{"d_model": 224, "n_experts": 96, "moe_layers": [0, 1, 2, 3, 4, 5, 6, 7, 8, 9, 10, 11], "balance_bias": false, "init_std_router": 0.0159, "lr_router": 0.0013, "tie_embeddings": true, "optimizer": "soap_variant", "seq_len": 2048, "train_tokens": 291000000, "steps": 4088}
Below are experts of layer 2 (counted from 0) of a mixture-of-experts language model. Rows are named router (the router's row for the expert), up (a neuron's input weights, with its number) and show model dimensions 0-223. Each number is 500 + 25 x the weight over its row's rms, rounded and kept within 0 to 999. Numbers have three digits each.
After each expert's rows: "comes after" lists some tokens at least twice as common just before its tokens as in all text. This comes from a sample of Wikipedia text that the model never trained on. Tokens count by the router's weight.

# expert 4
router:477501486504464486519495493477514471477493539560495497491512527487503510467520482534479499527522503527518534523494532519478524489508459522535482540523521490473533499533531460472518524451505541522471486514460488521503507518486484488476512542480526529416426483488505513542502507516499481552483490517509518523484518508472452494536446504534498466551463451465509520505490491481516509501500499459525513455521507428535486497477510479495500527475486484530535485515536492512477518511501510534481521488533541477464487463485485498508508465485513514499549519485523458463485494472499479492480482521498467477491484490491462459465496482478504516509490515532478514468473503487517494506529
up0:500509535471505470506448486483502457509484478507468486547474499463532509495495494480507539531477532532505493529475529478509500444512495491511535505506532488494521505484531528459485522504528453481473513463495528494516488534493487448541480505513534516495480505458466465503503499458446491525491500503494449508505481498491495451549513501504479456508553491558486457530507506495514493549508511530485467508473467538506493503499473493505495522476513504503494478506507481495533519499561480455475553551485480519515504485486514506538514469514487520476508483524505501482452477510502525482516464531507523484562476542514521495541512444496505524505475474527480491540528503511538483510462
up1:504468500506479523549500507488483428546547523494491505476492459525490537522515494500460558463522467480472483505480473521467496481479489495518523487491497497470473512515482474470516489531471526506510476505496498474501506458471493464488474498507469518494520484523508450519457537548551477498487537490479513540493504518510524475509430522493472475536452443491490461517521492506515496510492502493518490490510466498488471485507467508502512481540517485488486479474546491500530498514493516497532488488556494538492479539490502462513527498482492525530486462506530450501538455571548519482521491473531476471525488512478480476523515482497505493490522449532532496494503498537508469523484
up2:447492499505503535487494491494502504519552514498514548517495467515458538506530538511540538502541500513476535496476504477485537455498491476445522510511515493515505458562480483476495506513450500482509524499485491490475516482510509470502517473514486499489450473533495531550496523496489487518502491508507524529470466488501528516532503496510506515543532477492531469474515503516539591525506482543470498470457524504504486508520477511520471506517503475507505459505515522464514528564521510506490538458478510487478473501518501525530517537558494479550482519485524464505485435424483524508499512516492516484509513481463465502501494531497478519492512483496498485524514488504536509503538
up3:499520559502444543507512490487567491519511489524464481494535524507504519502512498511528492509502542503489502413491492509489465537490534523493547476507469501545531503502487495532495532496517482486514507473487552565506511492559483467527513497510520478487523492523524549527464536493466437525502473508528498499490518487522510483500513563513525493519535541515442471493496514480476518531482472500512453508461513502481526542495516477485467530451472498524487471539490489486547530521500521505493502446522485501489493497489496510518500477464487494535509515502499487530467498501526487521504463504505485517498465479519496510519514510534467481486524527517439476511482497499531526488495
comes after: " the", " a", " The", " his", "'s", " first"

# expert 40
router:529515501518522468492498509535469481501524510507452505542501484502490504501449483481511496505495491541506496462502418505503549520503486524493499481546530503496516517465496485497531531527473489529457496519482499525536514496501510513482496523522513511487505464500511507467487537484483494488513533508518547458511505529474487499498482489478516470459480481516454503460534489528534519505519551539522486491517498522502499451500470506497529508473481502490522508507479481522525556498470473496493485490491422523582515531475501509495481523487552474545525508493508558528483462487490524504470516515520520506470452536545547534505527515483514500516502532531482520557458505473485497492519
up0:553504475519492481476466501494502520486507475513446480539495499479483515492508484533535479542501503512517499469479502504465460459539549521522572505509494509501480493497524504488464511471520475519493505513474518543500499470530471495537483481484506527471490513458492560481468559493505496509514502475508508509532526507494494465489481513446492478478523508521500534518458485537519532518471480535508481471501523490469487455504473494505468521499461473484526484483494461522525485513473522524526516473481462518493461487506484557514514507486507463497532520498489499513468493495451518472520492524509462514490482502508486513548502522542512489510498517596492539495467458527528500441520
up1:481489495489499482526426509510522461506477485511509481494473506533483482503519455496477493502507526525509488479545504540490565495517462543545502478510495514514485499530493492543528487563500545469535506501488473490450462507504456489468520489485508513498490524487516478500479516479534524540534455473491494529538459498440476500495484471478472458514552514460506519470499519505481528506518497490535516474499489477530503492541495481493517486490495517505497510456520505524460487492498474453518491466514571490504529484527520477491501552485459509480461512527500469523496489499500522512510495484496475515485534489490507507523466528461507468490442506532458493544495547505457483527498
up2:479526503506511484536475512499495497489495497468508475518473537512527548500482452518510474496506493486542487469512477526493503527536528527502516485548500471481524494515542508537521512499508499482478521432458522521452510491524518479492527451505526517495514478509491488485485490477496519531495470480499549488549498521503480511465456547508507489477533498471476532470480494513501468493478484519506513507519502525471472544497461468485535524473484456539451524478451520441524552547513494486493534513502463513532472518511547500509480503514485493522465512549515535493485450460498544508498464499490510461515507501513487524549512520503499502536517500493479525457547490525455500533513
up3:450529506478475456465494490516477544528485517464503491505531518480503501487508489507491519502508552518513534503510502491542541501500517526480516475469473488503516521519487536493529527490564522536512546527534531535520502490573555546487461496487507463473485477492553503520496477504522478507500487501486522482549502502502507453534532559534535480461536520479532470504504463507523509508498502498570479529493482543533487492462537498456536504492547477510527483488502491520515477526490520517531478495498495474464481512544462479486519489514458490490518520500485480490495499482497528478499513500480469473549515519513523513465547486483474500490544476508542503517477491508483493514486
comes after: " |", ":", ",", ";", " October", " December"

# expert 24
router:519498489492513508465516504504536465500489502487452454531467493552532492464500461492482524511445502512504427516525518496484549474510497540496474531544528533517488478495515491533539482493446506512470492527477498492522545489474449544496514507525498524505454467499536528516494491497487521458494482519488491487495515512529483485472481469510497474507484509447539494473494530478494472500493494456506500505499482507479505496512478484511469523513524514484485507510485491492517463491485502465538452503485516550522507490515490470478469484502553470503530502511500465484514530486476523512456505531477541499484491494543506501577458541489547508456514497499478485505528443496533544534490
up1:528501486522501488488476474519505528508500503508447508511502499493493503519511502531505504455486562497506507461476462526523484481488509473510552467530472477505523450464491530532459503472524499525502501416495464483529462523499534502521459471488458483530492504546473458510504490521507484542502520514501532477498492506483515452492489527502523490500532482491509474542478467475513486504542506538469474476508492465538524470486477522454484511489493474544528511483495451489485522471504514476512539507480504491485532494478458513479518547468501482512457516539510545494493428528469494488472488471500505469529515466512507508495535509503544505520523516519501476526522497518436486483472
up2:485542489520496497484451514499505505486522512471488487480476485519507516444514502517482481522518496539495480512464500531521529521500460482504455510497499483513511503488482452531545492490492432487520505535473477523563514492506526491538486530489463490514494516534532492502500485524481510469489442523472501488497513492508504531481542486520492542509507462471523538490489519467490549483491504474556519486504515473455479452459526518501500523527530526530417520492532485519536477510477581521501484457461479541500500458492478489525473499479560491483496522488501487470481483491477518483492490493465508473481480468513501537517514529526520505508520449515477490476509485492477513486523
up3:520460511523503492506483515519465486519550487482511464516478501541487528492506496530549483482520568461514535491490491463483497524483482516455482491484518510518486526486569546537524433510478467532541530475486491480476506505475521486508459485465497487486516461495491534492510495493524519458459535511474506537510531530505488504462534495479533491465474508497507509492512480498511528486493483481491524508474519483473486455474556482483514510486503478491485550532470463473469538492497508493483473511513500491539474526474501504498510499527505537509513507532473552490500508511514472488499512507492493488479524456493487506478495575500478555500468557512455463535507473485513496449489
up4:505481437504526498546490564528476499557497487490478461492472526519523499497475480500505507447523524492476453476485522474487510477519532474480513516477501503508489519520520505494497513505480536549517495477492505502480518519504462499510517495505456503513448470546514480549452507490503502493483577528514545508541475503509491488490489503478511469518491493492497489463536510513526502491463500467470543542489519539475497496486438468499485444522525495493498512509490483476508483505534456476492545506482525521537511515509477464505533449515501538535512476496471513466483509494519512541488517488509519515564451526537525535481511522524506528457496494485514518536517484528494471494521
comes after: "\n", ")\n", " such", " |\n", ".\n", " which"

# expert 56
router:503442476500457492514478479475522518492476519527493495488482510563504517497489483515469453500520574482497510534517523488481537515456513501459475492516508502477526494516507472477479486525555498478537474534561480525507518541480476527445501549503477513496468483476494513552508531480504498476515501543498507550527490489488476482560518520560496466492482512493527513515509516493519479515515531465520543489515471482502494522506549508490527499505492508505483482517524488474485495502492507528515483494530504505477490466446465538525553497479556497500462501496501482438491516507526485516528529499474469482516492513470496443511494523497555546494486513503516501504489458529511489514512
up0:487459490530505541528500514510492500468506502488515548487514476503504518526491530527492506476542526504474507466501493507502462479544490481504534491501485452509495493483509540531527515523480495503519486536537532507499505473477497435473470495539525513551499502503472496507508474488525509554493494530561498507521528489503468514519472498528514484517466530507530523499535497470541502486508480516432493490535467520467539487544539496452465461504516551516504459535486469481481462484547501521500461506507465503516516505477468542553503528477520450504476527458458467509520510516564505486522511494503529509508500508484502508500491528516551490518523538462483522487532499485495499514529
up1:558539495469523442486452430507497502519501483521469529468536527502504514481473492517520514476501488506487481480512469509482490496529493508534506479512490499504532504500535536525448533544519483466527544494472467499516426505513489497535487517497495523540455503479530439535489454503513488494509477489517496482547490516521466518471472481537465507505472474493513483492473484481481503494451511484521496494455545506509500522497519516452469477535487476513504490455495477466453587516509479516526524480507513509513464527479484461488507503476469534507519534485504486520505478506475499521480471498509523521512489523525477499503506532525492502496506460504484498523544493497456496458480
up2:532499506478438553539500437515461478506498460486501519505479518489508528495506556538503509514503496497475509516473491482503486520486522475479500489503488478459546506550476484486533474508510493483529495528465565492577519518485497477457494500520474466467480513519543512523461511490507486463486532539437472504558525508506518517542490486477499484515513517506464470494492477500478508523530511516484512490499521454520478541484493547491500471471473550495492489509530556493499504490506533511471505494497493538443496517512490514513456495468495491526495471508515528469537507502512518521493495535505492511489532510512507486530540517497527528538536464497524470520468491451503486525475
up3:506499523497513459492504495517463522517538505488505485494505538529535492510539507525499497508459496534526552458512495500464520490513467514477552468449473498496516458501474508491459503491533478497517507498517496463550480474501508471516456462507509516512469532511513491541460507497510498537508505509478470468503510487493516488478508486519527541463512543471543502530485516515494535487521491519490502535532450510498510432504513525433462488511501502511475466450481506517494555494518526510523485511484572518487476527532472526494477515482497494510561487516514486510526489479477479485478517484492549514524527472485463487528502491562495535518484503508529474540472487486499511476443
comes after: " the", " a", " his", " The", "'s", " football"

# expert 49
router:551457494479510498490528485549524501511493533511486463519540510508478503492524521499483520474525482555444521462545501474472510496515465515529488468503522485503495529480505506519492485535462482512486442517507506512492509513495521507458511508518524466529502458506485439464461528497534512504533497527486478514477509476488483489502534493518510487521480483513465501515549496531512513498515515520522487489520500423474500460485511479498529438481471547496523523491527484516537539492454491504455480509542502479565462480465490493517519510499486473479481531485559546478514505504486497476515482504491517501495497527560555520526510521505533487500500536518479510517480516465524467521519
up0:485515529519523541504487505519451493530515513488502493502503496524505557501481459511455484560512530491520520475563510486487500519508511512504492488482501511494475537536545523491474484494485511476518458480527498512475437471486488504422511509521476515465521513490496483495469499524490471537496501546499500500529545572509514506525505495473516473525526544456499489491492496483504479505516533473518523484497491444452463493515480540479497467502534529514521505535533540516539490540519504503483505534498474470540541459493493507507517504507473487518497552481510539510483490493536495535490561476460479480494495505489492513476455431509484512487502471503522488494532516478472509498518
up1:511551497441536492549454506476476531480492520436521472503518541491458511519463520518493514466528529493482456468519491495532488513494516486507538490506507502537462508534494531478478465521514513472490485488522528477507488476535495495522504476451467508502555495524481492469495495513530484482517473526466486512524512515486469475585463465506458508446484502502528532473490482510503462490456489517538512501450491490518525492495525451491492498522493508483500512476463483508521475488518510521507521510500525520495499526511490499517513479477550508450493548501477467513506429554507481469491511505461489525518515493520524499540487498493495522438510507493500492511503494493550522498475
up2:508533479492499507507538490505502554485542501501498439505489524513548536501542486554496499463480471524510489563498463489469536523463500496482536462501490503515446487414473536497468497521536527502516511497530444489507444505474493489526478488490495473509504466507501504533491496515505462495507454517539495504510513488537522514503491503504535498460529487523487536520485453513496514498450504509510516512498521532506488513492503505453535476500490503502477503454464499492500536538503481460518497494460545472526540549564443496492515485480508489466494498505497500514497472546533475486504512496510459503493500473490522481505514495525489484487514498457491502492485449526480479463518
up3:485532507523529500474513493486480459515450509459510452490499528499487500479453512520521523509443517506525456479490527546480516492504493506465500450477487494469495525498462500496481506495486470515485535475510514496564500489489537512513509477511522509529494559533477511481470526528466496513494493464517503508535473496527522502503531454448539505534471538502472511538470507557496518483501501500478493458503507497477490423466456516514512495502503506501451503561495485500472512492528541512501502511513509475494484479504533547503475525484473513500487503521493516479470502510523480577521495541482541473508455526516506475488488489555512453521501493516484520471501483459474490505469
comes after: " |", "1", "2", "0", "3", "4"

# expert 75
router:536511441488526508472533521504508499507497469564492506538475471467495483515526530499505511522531485468456489491514525497509508519536507491493485531535519474492526507506491493474471515504487523548472463539488562529519526509470526499503506526512556472495535481504497506497489539470493500500520463489447516476466490427487471481516549470494492463528506467506466506503512512513497491499580482555511482508490488458489479538472528483526497509485479488491483500508514505495529531512453457552486494510501482476484457483504493488526467483531520477465472497482522518461491530481533487529461467499508473550514548508463522508484484536483501495511474489468529519510485488478517502470495
up0:496510504509489494479515447525450536496497512487498477485483470526509517494478479500493526491480510513548514454479497472496507516492469539486546485499539443539502520525453529515448544498514504499498489533473503484519458506499558453552457509470463480501507542535516467490475461489541469498551496527473535563509500512492513502507518494523475491502531478480529486511517478485496503522536476498518481488520528499534494486478514527441471482507489482541466488482493444480506532505464508493497498502465494527521465528534469560497518534479498537493498518486492492482511450519504501466512485519469466465498480455476469498489504523504533478518461528515488494494518473494481470483468
up1:481531523469546449506466539488529505527451476478479475547497470492487534528487491524497538542481505495479550545512504504534504489517507500509507514525490480504512502516565499533463538472521535517498470532475495506501537553510503491491445502524473542491508476468470474483499524478502467457532533501490490461530430494481481505480470498502471501516488509502480430507414521516543480524523515519528537514506506537481470540532486546486498508495509502505492463501508560482507501500505515488507496511502442502509529515469466495491493453526483494481506478523527515490496480508464502507499498489509522499542517502524480498465505526490499533512466501473451493503482501485482481488495
up2:544446521504479539487477507515464504541519533531529502477497536530440505490509491492523487519482469539508459528540465513468501492454487501474510486528498492509495466515494466502454504551481529468518473539545471532512513502453530516516510471482501488450487509494520456501504505498491498487501509491501535497500468527543527511507474480497476510550514472496505479477511524534496491514483515514556552522458510418489511496513468501479471467505518529491531504455514503501465544494474471512497480490488482502529487495473477446498503552491541514501491484542496524489478489523456511525524508504507468525478546520481521522505532521523501492468523500519494490510499466522489445480474
up3:469461507516540454535510510493483494524532529486482487496512512488516502522461466532492495493497490470512507537542463462473493479456506505480504540467468504491482498467487478540490516547440502450534476503513512497504503488548529495462464496505479477499502536460519535547507533505500452514512514517479515480466492482501473479485473500446526476502520471481568490494434514497493474497479512500519506504561505515497507527489497481487479437503473488507509446495531508491534514508510510469495511495500492556488548499522489485460547495509480532490550485509500515491524468540520504448437469530486524484469504485543488467507506488499476530511508501510518516504488483491496501462506
comes after: " |", "1", "2", "0", ":", "3"

# expert 50
router:446486561547543496544517516546527513501520520510481512463507503495527487560476510484473527499514473489487499514535536486464457513472492515516479455510502501481485535497533547492449527512499462480489542495492514513442508466506512495494519515523504481474526491477517484515501458523497532485477521464494559490540515522497461550460530554500505509534494512487472528517525518454510476498497477486505533512506494459555524496523530522491479491496464475484480534504506481472515492533551525479480503547500513454487522500529492507521511509483519463479519494506478534487509540501501495488496472483515481530495520491529512488497487492493490474524472451479528484464560499527487547490488
up0:551529539503507496494546477498512502496498496457429498480482488501517560527519540502437485502487517519442493498520496494455510501455477479492458473512480528476468493544491474477480446496526529521497521488506483492483541493515484458475479493502527509479476496489556504494496447480491502500477509491502528471522514527511521508503563521487502539508508499479527492517490508537478509538489487498470525497512441499512475509516497524477536529462545447489459495533451476508517499510521471485526517528484489490471455542476527472494479506458525457470533499478492534520475494495497528525517527496563491483491520509471500509508530500518512516524512487486472514493525516493489478486446
up1:481453490494526467439482503518495503482532475521550525523522506490497480517519475533499512478489479526473489527447520522519479548514444530518457563509531503536485495482477510504501497519530538431534485508517471475504495486503521543505538461463536477505481490489471487519516512473504533518491514480501486499445510518495542504488497548504536484529519488472492487516490498467522479520488513471502476558487481494526527496567510517499502539501525504487498489468512496508493483516499520533498492495497492515477542487518476532477518479510513532473466536529526508469489518536454512503505481524512498477503474462462495505558536540502463469490544461483491465524537499531501516503469
up2:476506446503498499495495495522491502577486492544451494521425491477487497469496468517510502478476503479508501508509515500456500516471489477491495536497484489483479483532447483488533497564435476512497496486501466506512499553514449514477507537511510500495497478475549484504499492507496464480526464486471509485476503494498519544486523482526517484509478492488488506475546527550497526518505512551525462515525468497518501465509510491519466444493503517478491538472480502526516466469447500535507469495526555548493518514445486508492476512490507509526492510530534497487472485439489471511538491495541508503489504526508449479481477475503527508494450450506507472512512518509485502518485
up3:447538529547469438509471484559453483503557544489507481524483483498474498502474476503504512537547454506473523496488500529480468487495527500485477493527456497507483524548484492539480512486500524482478471502513540529466537520485511502538469496507448433465519516491538485471475492530456475520479488474489521517528550491487523504512553493507457502520469533490540522465494479505469495533475474485512505468528463518549462467522522497494456506546482488474476514461490489491481464481509497494510490457501499498500495519524499524510502487490472484525518500527507485528480500485493472476515492518514496513479487496481508472501481487512489509524553519515538475514496491536525552512492
comes after: " |", "-", ":", " of", ".", "|"

# expert 73
router:502552489542526467465506511503491473505557533521517502492455520523504496490483479504527475520483464546544508492481481494487525518513538486533487494511532517486547528505457456499524479536518546490487557506459500527584488539483478521491492527510514500538524474492519541481502496480469507492489536462502490508489531501493503533511468485450503476507481522502525490508490536566514533474512514536507467505508481483498454493536519502511543449493493517500507507489487511460526483520510478447501511520496506464481482495456524494440502541483505509495506468533516486512470481509511534529481488498478489506468546522494496534479516504494548471510480508530476527491463523480475513455507
up0:461460505520560523461505481503496515485499482474515487468506533497498454503479540530519503548501520517521466544467490487504492513471575476478503447503535528543542503510464548478518487500516500519507529513533512503501512529450525517544492474490473495535491539501501533485515523490511477518498549472480537498491507527445496533536513482486505517539504477501514507539488481491501520489516530484436490494524499491519512540497519528501538523488501525515482523502446544500473527543478453485498506523482448489491468489479501479508500486514438471483530474526482498484532505528486514453478513493478463495500530490501474517485535464487523485524504490467543497502508505471487511545506
up1:490530532470574475493526498544497446494509480456480459486497522513497495480452509527494490464516442532486501503501525463488469490498538481506502475516559465566492529486519508477498467505503528507529489484484470471524491506474487493484443467508499465516498497534487516496469492485483489532519519514521519462466487543504534535498527502468526518512465555521535472511480494466519524483470507536489479509511517498516497521517516513483506515505499510489476506497479472539548501526480470505514518526511503491525504533478503567508513480473532514514521446486526511507480499483509561507491503503508568511481499490545501518525519434501489461529498545485535474482522524479492510492503
up2:508514515485477483513524539478495524526510487543467508519500505490516503537500482520524455504474465515527504558504484528516498512450465529482551500527515452501524468439522508450461512500450505467483508475475500522502484535568513479534489474462527491495498497500540488485507500498515484497545483457498532504480499507515492521459496510527478495512548497504492508507463492517459546507455538518508474521515503507463502519491491494509504508467486504496503444517487554515538465492503488542531498497516493530468442470473475497471503524526506508479489500537578458500477485485520476509552489484474484454477501479535506518538482529524486478481527516515533524506493493524499479487489
up3:533468517459498539505494512511548493494500536485516512491464574516506525511554440504458508500492469521546517517495478506511494528502492479511520509484481505532468496502486475500462473547521508483534505484506475489482491493547518490434455512543486477520510477453476509506500491522486558507468457479544507497503489522473457509474507473495520506502486499459526453525504524502510489477492516539542480440485496472495503505520494543498500512528500478504498495482512503472461493472459505506498489492510535492491466520462482519461515563539500531499482509459439512489464463512543510484473513565496487506489525484516485523466455482490480512503513488495497473466488504503487487468524
comes after: " in", "201", ",", " In", " January", "200"

# expert 9
router:508476533504479472455518518491537509462566464499546505515521499524475495501521499482491519475501503496500481482550550506483452527525481486508488473489498486533475488446478505457483481469488512508476441511521506540477519517501470524520503541497521467483546503471460495538493509476451481454523500483461501543521513481463503481532531472461500474450500520488487496486506523533502512505499511492504475478512497505518477500477462510534463480505485496489510470480497514471539538507517512462493487509504502475493483481469507496518494525483544512492467487475519525509504460470547479569494499452505531523475556532520531494484524541455497478502513480557520498475500491461500492530537
up0:495525503551498497502492532521491552531562484476523492505462499522457518494496477486470538470515495509499471505510498548505495512514497513554498489523484480500508482488484505523512511509513545569464503572517479463525481488516502462492491506468471520531505502499481478502533496473476544447508511498492500465464473483514485533529502487517492500456526499497471509502488519476510476508479524513472522490499486468501499514465549510487515471548486482520436498511549478488502540521505502468489490496484488514492501482466492457561517513483526476501475568510519478535513466489535521471536461490506511508446513467456532461478534519493489497532509483495538512551525532498506499480517
up1:481505513512523487506488503435483524499502509496504509456467546514504473441492512475471448508423504541479512493480503490460476491498522514459512479459500486525471495503477519470503511470535520497476502481527564490471473533439524526530500557488503521457473485499514485515515526477511484539490529506500490481468511503490521537503484529460476490500509463518482497545510558504471518525539500539499522515486489508495521537516502517485501498509526524498517488491490506527539493535508484483493464515512522529533514522521495493479504538512511466487512491510531501543465484497485526534501470502475475496502521475446448511533536503461491470542462472537496510518474514524539554507530
up2:511530517466521457536483496510494544548475543483486544484483472496556571469503485498537512511501511517543525495508494496510513525467535496531501492487523504521478490503465569479517545476519513496506480467493516488502483486468506486508438505462476469487480509492479479523498468543530477428493477488507532484498429482517505480473491469474477497480550492507494494518524521487500518491511478532479503504491503484506498495487518512445495478491470487510530456475481496512483501522475484458519484541470523492529496511503473495449462471484499515541528483506455493520495484528499486457529468485449519518521486497491542470490510471543473455459478498515491507531499508523504486461493
up3:514507503484518467492444514509511498504508558516540503521471522485529481523518521485494515499510510541530458442444520485525462504488478516468482527461531462488505487498511487478505470529505514448491505458565452550459522513498500507540470562486494520511470520473489473503518483512531481504521523509496484491431454517540502495444525462524502498541557479523531456490565534533512511516500511515512509474498500482500481459483506503493514530452502525502528514520523502464477499454494490491506519490479511488476513508484486471527490549495521501490503499457491523503507498494538511519490501497474508472499504477538521523478495480505488492510484518511485510531503467518448464465489
comes after: ",", "1", "4", "2", "5", "s"

# expert 43
router:435476571545538507543476497562504536491557515541473508504459472515489501505492504496549482501484488502478502539551513470517454517506491509518511502512475503512500496507531480527500498513500479506492522536519531470480467465524498501501516527531531532515538471512515502490488496501466527527472499477478536518472508512472439570457513527499528544486520528513509556504507516484522498476446495542535526522503494525514509518509504498484472454474521494491482498493489474501529507536515452513471510526487533462484504468499527514493520477511482487465516538484486492518514515465550495534489489503487501526468488491535496515487527499494469486462497512475530533468507515475461478500530
up0:504491521504498534535514490546455511508506545478535498521486478503491528476503489484514488476475506568486537499504495522508509487525536491497501506511505533470529476487551473488507461535456506539498476508520464510517524491502558457453473514527552471468471514467502525544498507493491484476517494429497479508482491538512475515513503502485567468481551506505514457478519475508517502443495511471553479505505503495523494527528490524510467482529504518523552490500525496503478488510530483481527496505510504492474505473487533520495482476460493517493504483464487551492489491526504487479471478512484468523486499496502427509523537469491498506532480509485537462499506450456458497518454
up1:469507497487471512494504498533468553496505500438506460482490514551505500464503488465484518503512459494524526518498556502478508497465526487489490484512531494505512537499504495517506487492484530499529465548546460481509493495489515502508533522508521538492486439516501476515538496433510501500487542507504505498514463479532493506480501511475542496513485488508503495519486533497551476506473513479505463489544493498511476473527440514490489522471488505521540519502461430495480509537516528491510481477497509476486426515477500476542483513514537558515478534481470451468533525483504487554515524488533495449477478519508513519503494468540468555524499510488516522489481500522519512472506
up2:491509497502517520486474464503496510474497522502469487501512464484456470521530466504503487469512529513511498491532527472515477502511507480501494490494532471513494506473486459499542498485516501482484479529485543510509492484515485519476474500511504516456478475516418477485513483471470510507463549495532500498490497529523446475482471491497526469483499473505437513489494483542571479530470535441529499528486503459494502522519520495515514546459519503546490467534511445484536517554542467469470507492495467514516518539516485482520544490494472482478511505472501496514457536509480513517517464501505504461499502523532532462521518495513527544478484535472529493437486490516504467460497
up3:439514552496498534473488487493500489500528529459551493465485471498517533487499485510497502504538540466525515490486523552531487522487471491495501545507465489498462440452446498503465503471429504527486513463511506505500489472478499496505475511501523514502534486527466533481446503574501487483453506520458505476443523484498462551485479490527498524491489476482479479488493505496492513492530522500502505493517472531498523482504522505483481472534489529495530491498531511493509546564479498505508450518506483487509511539484499522467516511529499478474506488491500517489476497496487507538501508463500532498489494496522547487513516497487441539518526509468485469507541504478529545464461
comes after: " the", " and", "-", " of", " a", ":"

# expert 41
router:452437508529534527537513500550502518515492468525531492482487482480505474520473501499465560489449468469501500518526522493472471462511458518497525485527525473502502540500488535485452517526485484507495492507506528487493470519500479502495528470535522476492541486493514480481485513533482534491500552509482498516558491531483493528483505527470505472522489512476467484531556516495516470491493465483515530520487511477496527499516509512494504465559473478503459545511515461506490474501503551498511508522540533478490509496492487466497541516461477467482456486545472527539523515550496487507499505521527504515500524503548500484511478521474536476527482508482543460489548503557483501520516
up1:440471488496510491479525456488525543501479468490506509522494505495524537500479496525547499535479503490468518509490505516506474490470481478463507504502492517513507513549479512506460493536493480506466498489495505507507511514497549496482497496498498457528528514528499510461481508538549439528536528532497479512484522439529507482506502511473457504479495499452538481521490479509562501468488492487526466554443547516474529498511479566487515471527487495515491498483512505508482470489494490540547503443531456518525501509531462468458526537480497465505457511482520469520505478503488498457502497472500493473485549474509471536527477522511519525482462477457512506528476502500493470490522
up2:507523488481545522518482510496515541492507519518531502517458519479495507461526433491527499447498497490493489474525532498547514447510475532531507510495489457480513500490525481511486519453507522466479495476463528511554523493534481470521511491510507515495502469484481442494503488524480479533486491502514511489519479570500522486477501507545522476509519485458470472480527495531537439522550506520534518462477460488441516498473477486466481476525479479466525530536493481535478506514502499495476521499504502511536487496450501488456461505492485488513485451525506515515534491455508477510480537511476484522515498511475541545477532526480514480503557496535486492499475513493492494500547
up3:485460487487496512480477490508513547497483469551491498542547524543550495519478479485563474476420499477516481544520499482476529509501443494545534493530496467488473537524455504486506567455509505474463533496509519516502529478498539487475503501480527501472503459488503471495486517489520499477532472517494508527490480465526526503492526482515472464502491488538444495482499516511504489552527504506517481495520482513500488496501542505521458510473493499546493489451550475530497467486500490517499526536520486525523519482463484560472494497545521491507496510503523481486504532489492464516483525522525494510533485532491470479489527541492488496459503493547494538492529508501514477488512
up4:470479466466464523530510498477512528465507499543496476517517471528503528491474478501506483439496506463504474539541536493436493511490468481528525467503497488486517514472472480509467521501481480517501504507479501504552498546499504486498553538506527565463525487517480467534531457522488500526455486543493518545561490497451476505516443448505466512504496493484513486503496476508474488497491440470546495512477493440430454514487483487488467494467532521498480507501509517498476505493496513480506529482494503502509494504520499472481527541512448512483537508514491507505517455510511489476484519492528476487511495499523519484505466540489511499508566460517486522515496494499497521504494
comes after: " |", "-", ":", ".", "|", " by"

# expert 11
router:475481495527491498549485505516490583537511511478500511508470534475532484541519520499479452519513475532463520501526506482508509537484472517524532517527513494510516475517524468477496468560505499530469524498503531475470487491490485493502508514529479540546530490492524530476534476497473519478501460486520522494501520467497472540498547495491538492529505497524520540511525497477464519485459477516510503497517523486512491480487516529473478460473503519492496481512469514503498486525506455561480484535522504485492499465506491523505438539519525479462544524553478505497560490498536475476506456509496490510499535499533503516528508443502485435488474550448506519486505506528494494519513
up0:479489518486511489504497514495516465519455544532500493513514529487479560497493492492505503521518507435483498528472479540527521485501450512495484501511487497475449534537483528540500525538520507521497477471516519520500451502544532530456520511481538553501503493525493457503537498513484439509485449465533500515524525507513490486498508535537470471477502509526468491507526495537520505494497530503524506487477499470502537492525501478474439503516476530510561522507478504472483472483478513493505472553514518512487503450508491482516521528421534475503483525523481514522520503516534481536506499550546457521503493482503460484518512490512467526546469493461533490493503485515494506498489
up1:494535529513506463473510485501496513515511521478531472490515525482544494490514521486514486507520471576499473492512473473492476517535513504525535533527482495533479501508515478509488493532522527520515502545424475531542481472532495446537502456481447488538488480510535506470474469477454524519473475506514474473505499507550501478482488514479547520501489506524518526512500507534483522502486473496503528457508516522494469533521473498503523502485502486509515428442483529504487521510507520527502436541503494477542492516504482517475518501500451511511530541541492473508493479483504487485511499496480526458505545500515470543511520491535503515523500513494496477487519478522533566528537
up2:498485493474537496486518520514522477507480536506489488545490520541519495470460495518485511500502505567485489465512492523549464505451439451484473526516526480476495508474537497541513487464503495515506471509459494520537541504526544481497484491472533512533509504502463532531536530456502498465504513494491541495523504535506535483474497497544503485522487526506529500523520502524484477513484521458501464505533509512527529501482499473496475511472479483508472478498511493494493476514494525494493528454526535455502471531500493498486524437494456472477583505481482450472527498511536487490541512537498508479507496453568479525494474488525538534502512489524463511479502530526514487503501
up3:509473508491515469522434547454535517445490472520504498522556500521514508496463511512551433488517488500474477491496518490506513447483479492480488489477477465533531462477483517493450468484500506530497514482490505531484540439509462518521491484493454482501470485530498503482501525463467495529481458524502451500507507493525509494503514511499527532487534534487494519535463493509457511499435481519476511562475500479526425501509508442513510474490470463510518510490502481502501523528494457490492503446491519526488485490508489509499545501486484530480501490514499486501501509505509430486482497504459536526521487501475524509494481505506485500519536479476519539543501499487494475476515
comes after: " the", " and", " of", " \"", ":", " a"